config.toml
balance_bias = false
norm = "rmsnorm"
positions = "rope"
qk_norm = false
parallel_block = false
extras = ["capped logits"]
lr_head = 0.0112
decay_shape = "linear"
steps = 6950
dataset = "wikipedia_en"
Below are experts of layer 3 (counted from 0) of a mixture-of-experts language model. Rows are named router (the router's row for the expert), gate (a neuron's input weights, with its number), up (a neuron's input weights, with its number), down (a neuron's output weights, with its number) and show model dimensions 128-255. Each number is 500 + 40 x the weight over its row's rms, rounded and kept within 0 to 999. Numbers have three digits each.
After each expert's rows: a language model's description of what the expert responds to; "comes before" lists some tokens at least twice as common just after its tokens as in all text. This comes from a sample of Wikipedia text that the model never trained on. Tokens count by the router's weight.

# expert 11
router:470464517470517514525494544528479463501538512501592535469461577551449533454492476498584482597453438504457546540474523539477594493502492517462489568470538458461473511415489421554452533500478540557547455515425576544498548401540547447449456519516482531480568565477513433515514477513448467513512556542476453509486442511545453510532425589429474492432521506570462514471542532500483563501539
gate0:544518484503544456528541523471474388524525517524506544547540572506469501530507461471537508505564446480423451526511534481520512460515504493451451501522496494423499493512550502468533494515439460555571474510430521527442502476523486485494463459453497536488565480505506533474517540493483499510485557439405536559456542468450459547534527471471509533530481498486473465426487455524520542595473
up0:428484530422492507478525537532519585536494489431426417500497459489484505499485530497472527461496504536528547467493503491453500501460522484553509478493527480501489503523437516422522483462563551482506519476588489493490470541499558558461459583487482493535448500480476520495460458501530474530510477472531463467541496513561489456463468471545533466447506524454532502585512612503504480459500
down0:450482461461502526473505454509422509553541544487524480532544530419528469478556500561465488477579455478525485419503516492483503460423564464493505560488468532473541539553565484498473536445517482513551513506446508521517468520498543506481533582532423555532477498470524542513489474492493517568497481553497546480603424425532486486499437495521498505529503514577489473472577555534514514503531
gate1:525580544446446523540470522474521527532532528480523466503514504529497509486446470498539513489527513453480505500493499500545569612454540512506496502497497436477502562450485447490376495473495562500452507546594452502432474521571548478497477491515605465504533489472548486438494495563437508533490561553533527484528465445483531512472484541488560483521560481445558508480476485608471539548531
up1:532505468462503558527496516476513516510562569524546427533483508501592466485471455464505481512505474467489481558541473501543605578458495526544477487542502455434522496505456505447476478431486524490448456484544510551509479495601542511410474506536503562475574530474563512476487528602452528443522477531485396469476504464397551579576520560469559511543530491481516464510555565601514526553475
down1:499514518523460486528470463479507440508474507499544548486522521490486458444506477460626514521452440509467559521542459454455589557529560540547486488523470499547470508437435456499519502519468567457515533532528522458499483451396563484504522501479451436558520438510508602469457502469442577501504483473476439525505495480513468499482441437480467453556616550476523586500494535414474472476465
gate2:539526459456502545444519570502482450450576496552459564501474552399528535515445464490516456444544490478469521483456469525442497496514528541406570513494534485555548471465488480449517483547399470563534548505496522518575501499580468456472484543490521529497556535469567547492484530496428559514476565510469460498499550498531448571546482517503469522432462504436519510412503493485551453473468
up2:490492540436497508498447443529512458506499522514494449522490454512520518500505431548553431527486501468496524593399429500488482492450473504516564492522507462494426423460484508511426506529435486487510495571499554537563559553508464550423432476484482574519525479471493448497454522508486475501469470540470431476502550440533534492522490436543534517511504478495514472527430484523491544468463
down2:476550584530470507470507490482533562517475471475488526488427525467495477466425435450536502498523405441500544527528505483507455527545532502471471506600436545475494532469498524441491542443472577433450493545538468549492547488472575542528496494513527456533475540546522557509455524457418416500523515475510544523449485533542505517456541473618475463463516448491447497536494495553516517506513
gate3:523449574562444560559544498534506487467514501502537500525535506542508519444484412494482502595536464511521481488487505456474458475521510522495490504505521465503522544436498460531495530477499543489490489566514497498532535494430581484473547454563507542542487555508561503426489570517479538467477568536521452499539530503590526459498557559473390497475475505532530468460535454515528506474506
up3:510497549585491563582531526499505463530554490447536503483528504524473492488464435501479505595519485466535440451499526472528475487497513501485523518514527501535505544478503481517477554507439551538522442509509473519505553451460564501454572456538458565513564527488563537419486555514521556456548560520527474521552517528559517427517523570485400510510512490557574483541503500477520496477538
down3:508522485492530492514467472496534515479490525507482507482511475540472536409548550434449496511539524431465524439490462409436552413504528412536448498485503487526509502464514477455449489532485581478437519462518535483556538436496504461519531583467491540528484425523536530476504547385569552482506514515500484480507558454495471553557484534423521452551502408482518512556499447507507435465581
gate4:510495527437475461463457491560550453499427441496466483513559482575502559464514574534509477548489554539534561509502423531499514454548478536482469573465566534555485500495464529515582582495484489473533483502468545513466553456575537467501468520541490534511443498552463501450537491541499483493534514534541580482550408422518537449437525495526482566512508458582525505488553570503483554551519
up4:503481510470478454464441525522519470466507460471475531498496477504507542474527575502494469499488535516470568516543471531528527453605443506492483579427564538558498561521499517464547600509518548479511445541482556512503502458500512464535506514510472541491466490503473496475537515496479514488492530503514601535560394410482497455512484499571489565531542458517506515479569475521461495563554
down4:529500559469576508479452542519522465458473476459435501540549482558462474480494458492486513431522520577525500484421457534474448489506509563491544432508486452570442504455451468507618454474472501490492560473554529535484514603566472581491456505472509482520435438517503515487470456491473553444485507529519559469519513474518584513457548529480461498533463450555506498559526509472529443505484
gate5:566491428424467555559455517489401546487545502488517555528553459448477521553499541511501505460478488510477538490453541529547551461452546490493526535556531569533517532505476491462495479509465528525473482563449473506540500514518519481425482543517471497541531536543504398536498412571499466427493539468553475560438511553535467500479530524547451476577563491541500547432484505565530494511450
up5:445502580580544398459559451538611470525493524503483451468455533523545516483511454504500493537519539484497480524523474498469430523549448564513481490454471474457489477494523548548487529430493477444521547431542541522439506473484470484586497452479532514459503448465479604478489599437511520556514471549458547458562478505480507467519494496454535498419446496453499439582500491454435507465532
down5:512478541516470562522427454460541490484505490485502452515522546515519510586454458549548489549516499496583454482479559485492499531516460488537549462415473429482489496508521503508497507421514584575465548410429445485449474534457459594449493533533549493485477508510472526518539516516491506500487523504458541581507487448536478513544528501525513564477527484584484512574457399478515454562560
What it handles: Infobox and table field pieces. Capitals and word pieces in infobox fields and table codes, like UTC time zones, Population, Government, AUT, District.
comes before: ":", "C", "T", "-", "\n", "A"

# expert 18
router:413490560459495516426477515452492500464511488527517441498462540494420550413518489505482540562473416498483541528548515603500484525526535584487523536525530521440452565434484468574494537470482543551543518518466507494530553472481504385436480441521477548467515505485537487527534504558444414546527525538489470528494556536514477475521462520481512499460534541592440528491500500462499542485440
gate35:488465514475472561516469511547494496438456435532497458541477547430472488497508571413492514542513446509423534539478490502477468459532470553462502549501504522461516451511440503556465482489501499504515506536448497522461527479533473430552555494530467429469461462535459468448469586508587528544527446502512523554548472466518507509475496573419528589502488440481418478439489455547507488546542
up35:537524460508546422494536499441523495573539550451524502450508466546514500512489422546512478466493539479591475463518534513535487546462520443518494449484485483575496496488566486452543500520475498492495489467560504505534467495472520580458414499479551533530538506469542514526516416500431476448440574491469492471434524519455510486515495428550447408545518598493580533556524556452512490428454
down35:505520525496481449543532495485513514510545501458496519506553561473504498563518538451417518570518553531510529532477450507638495520496427524527467458459441502466553523390534490483495442492521513535532506470502490450469538472467498531467460475553513552497551489469487490503512454551529524533521484524525415470489445519395459516449515534506496526499463505511441505481477599498493461488548
gate36:430522471519520544468525476519459514547454415480483470518490534511520536471476479459514477483444521541539540578497433514492538589433502448498513480492561516448545501459491514459512536509487493497415522477530492546534543457525489457449495492468484537545497532567496523487524438472530504471559533484505507450383510564476442509483433481442528458534578489486513565535433512434532580459534
up36:585462542470475442531493521490549468443518580533499507470541499504480461525545545493481487524561465479482445403470552502475476410565481565497469533491467481563450510554519523541491458488503512540579479525479489442449481538466490522535501509530526473466478464461490487504470580512447513500451479520499511534596476500526560517513570534523497553499446528533516401473555471592481448535454
down36:477465496524518564419530524406511447541490477541568447512493496495516527513504532484458472592547557377503526525535500501480536534512478504499506518523468481461461511464549533543465495523546514440396457506535495511479546475538497553530501479504504428516480510510458579491464490433464450449541459565530513504499538459455500506580443505532507533484522514524499551541550525503558543523447
gate37:479529505459487473467418603535474538488494450518559489407448498523498471431486524457453548617479580469506508484469507434473559514486508540523476465512518489448572462530437423516505527468467553542487523502462536505508489549463454498478421502481511422556481470495539533477589482480434495517456496580529407476479478483437526510462517521559522478514493446499503491487503458498546530428527
up37:511504561462471554483484513429434400486502568513472520557544499489507529504529502521565492445530428485518426490415532476541549479475506472511433409473516571519409535509528534449517459497563596507549540481538475512460511502514528488567524493507470548490492516524430434524481501557547475506540475528530531450633522501522513454530510558524517515556534505459492515522446544537433467516487
down37:483383465496565543533535437535419556530502510536491493514402451549541550465557521511447582519482549491498437489513409551569492546463516463458575542525581509468528433455396520517527488436517491507500521485480457464562552520466493521503497525535499444478517479493513501512524514523479445530468512422427504540520570527542503487451507508536486501484500525487530447482520548535551552526487
gate38:536440514498512501442471530532503521544598522540507390603494512522528512482488514483540509514506604514516451427574476483510468495508550487534580520550453564582422433406531549464502521529507456516529521467504509431514413492469521467472534511484436518502551501517456501441550480577473489482531461497508528515478495518554475508509550485468516457487510547537497423523527534501450485507593
up38:531474518504519494399454509524502510552574506545501399608513526513542529479460488492551512519494590506515444426567494479513452509509550518536575546560478572593470434411528563454520515535483453504544520462520494441498427497497536461476533539477413555501524477530469471423554477586472479505575472503510541520460485500537451508521538481439512454479527557513508453511526529478481481507567
down38:434501475497467504532491482416417438499497420462557516533473454545500504529547481528458575499535462495444464513485495500527465439468503574436453531531526508484606527535548535559479554452471575508519513493494534524536534579566475531554474499567427418381444541578475495423475479494496481542473513546463535533530501521439528475475464506426489518553531463438564524435519446421529473405490
gate39:530515479427495502384488571477500546536509560483464570538412543455445503528514463487573546500479468485509494457530529511560535505543567523474526465491473555480514476517529460489618523538518506544591501461488414599528498500504447447523544508434437478506505475498546511517430474495483508529521539494565510508509479533514502547515550463484439445513480449504539445506549500474556523490482
up39:482492527562512511603530443508499479460498457522536444467557475555556534462464529507416464494521518496467514532461480483431472491452456490520464539477515462521489525489453555510367469464510491468429506544499585422488507497501516559477440452551569531490511541512456490493563507516496496453506448525443506512498531483521505444510447528541543561501502549482457564510457488523436499488517
down39:482544386446504465468512583512499534457503494457558519493538560461536504475518482523530486562473512544462508530420474523438515537541492522509423505510467460554477494508502568607505511540520552558465434534496511479521505556510465556490437485553521588485538491502490499534495416458580415519549501506532494456520467487490528490492461550486505486546494511529475471498394521486476488516459
gate40:500448527545481588439460513509473607479501476556417546536483461571412491524548537553578508514440450492527483466509458536543518522526487506511573502455480466523427543460520560512512504488452473508571499511469519543522476541459451476472512570498492513422504526486494452473474521521496523443490524538581493421489522551521462480490578547441502473472507436504439503509523487507495581406525
up40:565539478445532481541555500514525465449524467491506528495512460502563421496452461526503491547505432476483530498454489539485389499457478527463517539470550531518502480588512493506493440476503545471446482472513455473557555491534547518560540507509569511558513463599514528423472555505481464476465476486519497593529484462572506488435429461537494505515426504439533468473473489495513404532447
down40:511496508473572519544521486466470471447538492531547514487424510461496513503551458508530488520497457481422523471462513445469575483486529466479542473513452476387577517495558583492485508537484491493490471466495492512518474478485466544466481491477504477457584521470424497461488445413530513514450484484476546517450518543511484507568453506537510551432466480477462460474491507517486526465494
What it handles: Space before numbers. Bare space tokens, mostly before numbers or years in tables, dates and lists, such as May 2013, PlayStation 5.
comes before: "20", "19", "1", "2", "0", "3"

# expert 8
router:420465543424525474511496510471487461480516501539485486477450507503485612409511484573515520516475471497486576526562526583515563551513526545489542595504567465444478530464537460522441525523559495534500507502418501564492566524478482473531508467448551512468472475451428461502472479485408478514561475574525484506520531538491550490547429513489515583490502522536458538529567506496423566523485
gate0:549517528479489507455485412473506493567573485490466485466508479515506499526479481538482447530474484461467470549568480493496489462520445491474496487499518465391478504533514454429409472512546491431465548539476627470483477498530524507550481457481516491507487529484529589501541504536469536461504433445596543501473489522548556510463473494500473499464558522502455473508485482490536453521496
up0:454498482547500466528503597501478517413419528501495527537486566480489492495523516451527520480526526525533536456435506489500519558513530506526514505489513546599522519462498541591543530483435519556558473466515376560504508487495472458464496561503486522512511469509501412504490492467537479539512574552425484518512487470478455477549545520527516501524428474481539524533482557523467518504485
down0:538492546542534524442449464447507470482535435434508464472421462451421544507560538427553539511452475526483497510424457544442483523504471520522557486509506525474462515566491425584437520434476546474542458516499477604532531497559470510486480536478558494447496494541479513471499518532461533442516460514562518459512433426559502469423518518528549473534555499511550476494469571491580489438593
gate1:501547446444557559542480508469598496514485500469478545494450517540495479529552534526413517539512585496534527461492492557542514515511539502489463578437527461480486493459476495549506505458529538513553534475428474447453531515545528486479460576479508500416462473472498474434472442544539550532502494484523455512451529444470502583545502505484571497550494548534457543506550517589436521555515
up1:508507484461568524541469466550545531541500498492441521497443520466562483547507492515508526502502536502539545504532512482575553453495483480481523507452490493506495430430420531575531468433509555499536507488497466414499510523470514491501493549453463516451435427459463485483503591517559481508417493444504478555503561488548508602520511561411538486556474489506540528514592509499452487538589
down1:489480604556474458527509538499461464532464440506550511474499474489507534549471476459484502488422453542454456485487497430525471422524483545475476498528569530456513464544482482520503450508536501532509493480545558582484523468515486507411507507517533439522488541553550494545491432511445470504541480515477430488464497490443446521479470499510432506567463470491522545520464467478534444490537
gate2:453479501496495446545484513576518513492530536572493472586455544519477529444461550480454542554496500547532500505448504525494583505530427476506537567518499478457479501499532524465508480506511436509485514501557482581522516507537471522481434497500501510518422556454475460522388472511447516544493540479453495547498464493483464478529484500564483534511520431428422479518479584453499593463509
up2:478510554488521462543480491534513527473529490518506478567476491522437487432495499498503554597481476488605473452423489482477575542545453471474516568505512462435459546476519553445505471525524477545473492494627478552527494519525456484432461496510495508509447537456530464497441534521502532518445557474451500525479482519486514449489514514523477560495549467467431495493475553438543548458540
down2:475487464480468546527571479498399545438521502523528481471511466538506466508468488500564508483489446537500501514476458501550584446554515513501500515522499500530494452533460447494507458468538479574497515521494536421432433561519481490573495546474539523558514468491445511449515481513487558461511473523504515486453493473513520527538477516476500519569565506532512507533490527468416442537622
gate3:460560528459501443517496467467534470415430450565541488561487500452554506540474454598511427538529556537425521510570492544481552458490537471533521537523483459544457511457464508522508495511511490539433478508543464484534530531519498476490421440551584587514496470493527485521515590525520451498483585443567446467480564504511482514504537522479549467504481508528485484511442542474431497544545
up3:501562520493479454514466475463501479427415461565539482590498524484545503547480446561528467491554542545414489502562466529501568470527533465530538535503489502529434503475482519511526496508532481540437448517548443502539551541524493479501424464567536559488514439454525478499541594527525460476537565442596465493493566518508467526510539546489546491526457498520505433506491509476461495551581
down3:488537561522543469452559559432515483501490544547527533535458497449533488523477463463487502498486457461498454438428409515459502506492507515507523507474485535579526517439518509459464442504596488553458494475506477415518561515516510539517468519505540478480487545543531481445435494416520547507488462493500571529473568513541559580496472500452579490476477543513576527476436500490448493518444
gate4:476544478461471571574450437485497510475595545509532434453618545471576534474538572462624455429413477479582485446456476507541479500539539492455480519439517502486501570545515495477463535476442511513486479494511454537477528483463498543429582452507531473481474482531474561496525572519465565519462555502473494503559546534472527568452515553491437493463509487497431526489564517516506464506488
up4:535474538536540421454538566515522510509391471448500564529398455512419475529462413506381568516575526542413503516544539500477506494493485489537495443565472503506485407464468534546529484506553473464483534504490514502534462484555488454567433538471435525557535518498515424509503462485514477479523470525515469483461435461499478447520472449499562517547470528508583469525496517481511549527516
down4:442449518503505585497473445503507509510527519391565465561511524494562491522481507539548485480505494529439420441473587523526474429519491497466537495533480520500500480505528492475474550460487554489532444511553483470461484436504454480469497510533425499526507505528451530430454527501489461428476516598540562520492460535447492513491444518615531497502480500614576532501578522483577498474543
gate5:481442541540546552567548555529498444539533445536580475547590510554482502447443556565527505465570495511547478487431548424542492538514463519467529528496494499568457521452492508504486519471517547456467551520474474588521453482581530495500441446496509502535597499493495417518471467507479398456498473465547491457518453485506476426439524476453538457493460491491497542478494557500444477511457
up5:432587477445487524518475507450515558475418531477496463454505501538490531588465501446507431505514489417533538448462500526529448455519483522474461484486504466487512468506506474444475469528475473499524480431541518526503542579540551439485504534430471509538382466465523562478514553512575573541473506543467509518451595561570549543536499578489484472500562441534454455486484426498488522510460
down5:476513511509525504537527454448483478534486543463530501516518443539507518563500509512480528472536516579528445471506589543432375521484537490473552437508488472532542505518401501521486496419500497532479507543492533533501517465463534475509472477495536539530518440464531553450576478545531439526467514533543600507445560405406476458536543524493473469408467493461464457500462558466572501511425
What it handles: Colons and dashes. Colons after field labels in infobox-style lists, such as Headquarters:, Conference:, plus en dashes, degree signs and time colons.
comes before: " ", "00", " C", " \"", " M", " S"

# expert 22
router:516517486462507489519466521451472485505513484466520486429502507586478535492544453481507506476462472540459509536511571504433527535514551510496520561485534406471504497491528486568494528471484529528481502528453522560547502481518478477456509429545441515518519567424503441568481511490508433540489477511533466513468565515529544532625474522448532500461558553537526482507500528519412563543489
gate0:508514534474513519547466495444482428474526518516545515515480503565584455559494546419553539503439467515439515487425454561442535563550503546569498535453490499541556538455483504535493560570511512462446538486470525484486490507471487460459432536527526503549496497428495584479492538478599524460509498551556535567467512545464585494612532536517427531455452513380539531526446563535467544478448
up0:513468542548484508508462438503472465489496533549504482509402516520467487507555567512567518542450507474532543447499442524464458512549531492617457497429550593521458488460485516563484486552562481441489524489588533560508479542532457461474466515550512520510438514459510496505491526530509462558545463572522555543475423556468484529551451525498516520544484482413503552514503453470519510503427
down0:474469475503567486384531450471500503534532447468489466545536416491468517464558452463494530440462488422501560503405454558558582510410463540469511453441460468485484563526475526502540540512471485590517518502501527451504523487498473526586587521516564481587479533546536464571434489498465502519466530467524517478464496434514481415424453468587503423561515455526511488469494415501507488524476
gate1:533479483525523490503517459475494538451406457500458582500536488494500484505512477551473475454515464476540541495582542541507512451478551465537460574510526585569577454433460489555463465484504534428483491556470534631472511508453528468533472479538455538476513534456491560514555518545617447494478453534467543508536528488564476450499500477494536500558481509459526496508480524535489527559460
up1:485476508530508533482498521524507481590574511498507423509441492523477491509515534470552554488491487460471480462441485453526489552520467533435551465481444432433396536553542488508521526527476463548513504461511490355544517503552471525495516524464516452535451432547490416497420511521414507494524593488506460509411470532470511508512509538498463513452498489550551509475545505461500501426488
down1:507477543509501512556509401479468562435543522543590507491504514491529502542498541465518529423449498574477495551496537533446477478478489498490533576545439456441535480503471553488438528482470514549507487532552448512466492471506446474538460504393530532537466549473570488530433546515545507549533521482458504534492539493441439522536461487486506545488513500439534487468452565510474492437505
gate2:527559404459443430527488483484502554486472444519491529420524532517505458453542523540541496432559484494497560544467496518510488494579484491491497532478503466586530477448503493486477509439507605529609480499475493503515518527501482482425506475553460444504530622501480482415564497546487477508477536526464526534499528484450495539518505534481477456521451492499542530466541524547508546490566
up2:515489518538519552512546441487488494537493523525519482529520510472477534499501551468519579470530488528517517531467496471622443458511531478472467543496537484467512486528476533431470457492505533454482488540508532541470452446529504482488548482539510517561490640470479616521527531475504497470392486560522494525459519566547502459473503510443483478572532473515536574514518525509494465486463
down2:520455480489576529560462455487474546496519497500551501460496591553546495524458506502480488529517440556531455566471496523550486602546540455504473542473454546493523502507488572536473458506529464536423467462484441524528571455458407569543465523480479463498513467460464578431530524547521556475471493489558451481528510519469433489448566430528565525526569490543505532479497440533557487442477
gate3:447483511445481517539507560499513467580513498474467545479502476462532504609517399507418501421525463436464523498479446534501473556481514546539398461531498516531579464486439459491439519533569424448491558480540495518490548552505417528539479509502455521416494491502505511555517458511535445500502495460478448507531468436502541515495555525458467494448490515462552499572534395490515488419457
up3:504491453465529496544490487490548516484470459492524492563565508462491499476451484466479538479505470511532538452417504486434515458480467464462523536552541480525499524506479559478537483524502533480577552434553464491486561566505466470447565519518472510525523447514463497442581580496538561469508594577536433480525595464503539561489518524419510465485504514520481561536510465459436502482486
down3:537486562551547483512577521379566509508568501506461558492448489475498512460509455510447516518486537485460481518468516556558513506493455497515505477474498469511483471508470459522512461462486548456493511450498525508474567547464527522476490531478493480528540555447498534492454533510478486538539510506496478523561470475461518475466593406456505491504483551492472509416494503506459504560503
gate4:497498481468495573447512564456549510463468521529548466511523504494537560510492523510573485432418444558587435430454502524471467534481488490457545466532473508524560491461471531568505489560493409527437526483501536533507502521535492481479462425508480497545521535533551504486502462476509517477526499505516488464556545574481466506575463498557570507435525513507526490499500567548453465514528
up4:509484489454493528459523550511479519557545460476575434452514442440534505494502527491559500509467447500530486521480558494551515574470500466540479539440415458466525503417417467566446477482468531522438519542537481554488517491485570543550449506505543477490464550503589470582504498461558528488513499503510541503548465520443463541503424516495568461517510496467483560481453530548460527491506
down4:518533420466488465426543511541439546528458525497433558550457480440534437521467482450534493508519510467536467529444498428509508474349496458532523519433533410482511517519513530476504484543489581550480554453430495484471545509466510561514502534521503428469525546580492514546483484511523515518538444533488463463558494456588513487526500478544419548473530528497490535501427517545476509494498
gate5:607535540541500515504523478529471476569404507539503478518486466505493546510520458479563540542542457519502442518474571474510445506410511476430539554488501525491479496519493507501497474530486570525538519517464528488494490537514416510493423505590442454439506439522570470473478534527490520453524503506508559478426430455547503515511496546427438541535477496540481459528532490568518488505511
up5:578495614536473493468479536561503513532360443578510518557474556562497535495502433524502545520497479494518422515466590458478485495454486511426497511458493489516479482488437570507449459526516589503499498518470478515508471505509510493479451453571552410482529421542521534505462460546527472514431517464493551442467519441520509499502489546505569497520494521588537611523526491494521528570476
down5:508523480519470499499484506498481521533476577524511499520495543513553487420501513536484498498527512471476565432607500434495543437518509458394533508510504499554513471506476457529507479513490549453438460587409519534462440554532497494511490502489414480405524518463453447479521495513575494456509516519502484496514420567510488529507430495563528438520557465480534406486460444510493462545486
What it handles: Name-final vowel endings. Final a, s, ia, as pieces ending foreign personal and place names, such as Ig(a), Alachu(a), Amer(ica), Búzá(s).
comes before: ",", "\n", " (", " and", "i", "a"

# expert 1
router:465449566499532477510477487497497417512478467550509495406530541523441518441561445570515472529449457549468544499526558552521482538503411498501540528553467431429503543429619512521433537500413502522508506549460509553482523505547521395470509498518473504524465563416524491489462450532470411534507460572460478534528459545524520546546393537490550507525479577560545509580562551480426567555495
gate0:502478525498491584550470546480504554469505441503513459494513497453502541529529494496448577472438508507478516490525505439495496503516468441586479469454465391489524487533401478496546543549465493553606419450537502566536490569554470444507484541524484498510497487519477463477484537521550387478497549454487476449553457458484554485563487501554463500487560505441535487511496503518486563436481
up0:487538466517559424449522480526509470458548524489507503528460519477470514534495491520557523485582473501507556494489603539515575503473475524525499436511477534513540544547499439525525514471426510550499505470434497464493534469537460505529447449514550517464471520445500479508573562509437518459531479533506473495457520516457496539510513492530496482498526485536529477520627445465421454529536
down0:385489477561524505489477570512495476494521528471515520494428480492438484495414519546533611484506511510470494530417413479501533540515467523368446516469519509498459434461479492504530561488551467461452527483522433476549538531457523536502504443512494553489538486480531496526495445416501491490453494471426559556460567543472500583475480479465472452468436466479464526517466508504508496549457
gate1:496566495560452496508552426477491450484525420544497463451476571490438502437451549522527544537478533571515502460484493452491474469556546514528569520503528459471517479492466574470496472510495476529497510478488464412578563509481456466530408505504466464572507494478491537519472512446477448531504585494470532533562470468533553550418506442493426448480511488494498546499470516448474521527431
up1:477498551537504449508522550504495556458495484545433552520494493521473518484514513504502500542509441459527514511497524461508489476575587484420501470551511576548525457468515479550486595483544478465506485451512482496528468506541489492484490504467462504489466454515498383490493504492473527487561480420438493553493495573487497492455523525488466525416521495506481444472463442453437516469449
down1:530433498530502434494523476550585517558561487572445488468549472554551455487451561515479528515485521494465587514514474555546478557540460600513486460506417508467466572458544566455482473542480538602500612460505453527515526470578456502484490570524480491535446485511518424500541489479526536564449471568589541484535461503579502473546511528610587522502485509514462454467516518512434505484487
gate2:477457368538520479526524514456491490514538493544506490477545484466417549483413480492451438455513538561515493554494474497458411594451491482497404434473488552522501481523458459509443497472507557507473506464515466453526617442476503557498494532387536471569527548519527556539464509512438443437590511578521485539526551529529464441544499476423528533507497544542529542456475543488510578542463
up2:465474382542519463509536542463514475521526507535486495453542482465397554461435488478495419449539525560521468552514463509457432600466485481485397441479486522528534489538437470524450498494490540534504466456535506452542592465492508544505506523441519497571553521497479533552466525483470439443552504566509485552535535504533465440565503497443549493511498535545535562467498521515511583524462
down2:521561583483494497485513557496580507502458488458421564569504421465434453493503520510408468519497504553543541476456548495487465494465492495546512507485552513529460485543560549509436471489551526488512501513533513496537497487557498478559534548471512446456487533568441453520527500480527502538531444543443437483603465496526482446487470511510467465502525430421508479501512546522500500500520
gate3:527440563484541541470540467482562440482569524551464477459584489515495472524507512504499548516516516520473471528536429505450492471434497511447523513512539508516479496500448491464488519450476561425538515456456469411588512555464551462482522468523532428468538513559528498563518502474479450517487498512478531514517509519515501467530548524592483482432522489474401475532470423524549540464512
up3:489424489465549477525487390484545439500602549595492463504540482510510497498511476469515545490540541534414383546526442495424536517487493534492530509474539567513462451515450494475473520505519529473556557481484559470566510563526506498542509495545526461426522454553484444529461507429492525464448490443525458545499539465523464450535529519592439500472476469495390511495498461510505513482529
down3:549494566482479512547523486432486524420457492471482532506504501441484458496514484569533451463435556437509535461535489490509492467605503509576472491489466480525589520500484476521496499563441472528557483493521498574467457451537543461460477439512527457571426532530551497473524522556497506545468507508562513440510472568468505565497535517486540466501498475515481444540552474490573517499464
gate4:485553483499522530451527539517569508533444553468484529574523520474504564510548492548512456456539468508456479597492479525504500456507516525504430504450540518538516490471455512528499492442529484529545593467481519504505473499560489416487569503454563471497507435510553482531498471546463502513503543554478526553449433502445468546485432572512539470571500495432575556577488534525491530514461
up4:458581480490380522404543514525467453510450473526524535502467500504491501473452445522467473540499536518482497488500586538519491568463441578506551541510429515509518472497502525572438462480433477514555580518446507531532556480555525490513574464435584495474468482503488468495504497546495565542504542563517541580450517518510530538453486514527501516479449432491593566488544549477437597457486
down4:569490521469468480570376498553521556500527547598456482453530478502562500503473526496463528441496461506544494507502455486531493471526450472506496450456496524474507552485523462492506518537562441504457426488485491447539427480478480484551476503545453530515488500610512492479466514466485440519444441437496515516561508416398478495554532547542518507526472535545424465572509491547529518480492
gate5:482430502490549529547505534507412528445477490499543524538510481512531488457470528508447497453565536430499456461529517469536473469519454453487452496521490426492514479542519567472552543479556498532549513466537569460477444477516552566490544527515483548494476545443462479489491548530528416556442539485567493455540501376505517572510537526556491481492397534510533513473515524461517467424470
up5:476575477533512522501509512455537504596542518480497505539464511497487498501579498492506476498447452489515483507541495519463522507441539489440521483552462555509473435488500462545488414557448498495474542494540459510442477566537441468534484524451528475545505417583454491524536528444448618468537506505470525527495522503575494495474538423455447462520552464428527444488491447514476484545504
down5:512489420490481458521517494471473574541515525483594432448502607529430578448460550496523427520487544570461559533478528649584507505493527514491473496521539514526484538501554535483485434476571538417527469488506515526476555498469545488482597609493534549529541522517527505491497504507480512511533502437474515490515464526464542513479477518513483549570585437473460522582473571567490513445558
What it handles: Verb suffixes and conjunctions. Inflectional verb endings completing a split verb, like determin-ed, investig-ated, unload-ing, plus conjunctions and, or, but.
comes before: " to", " by", " the", " in", " a", " on"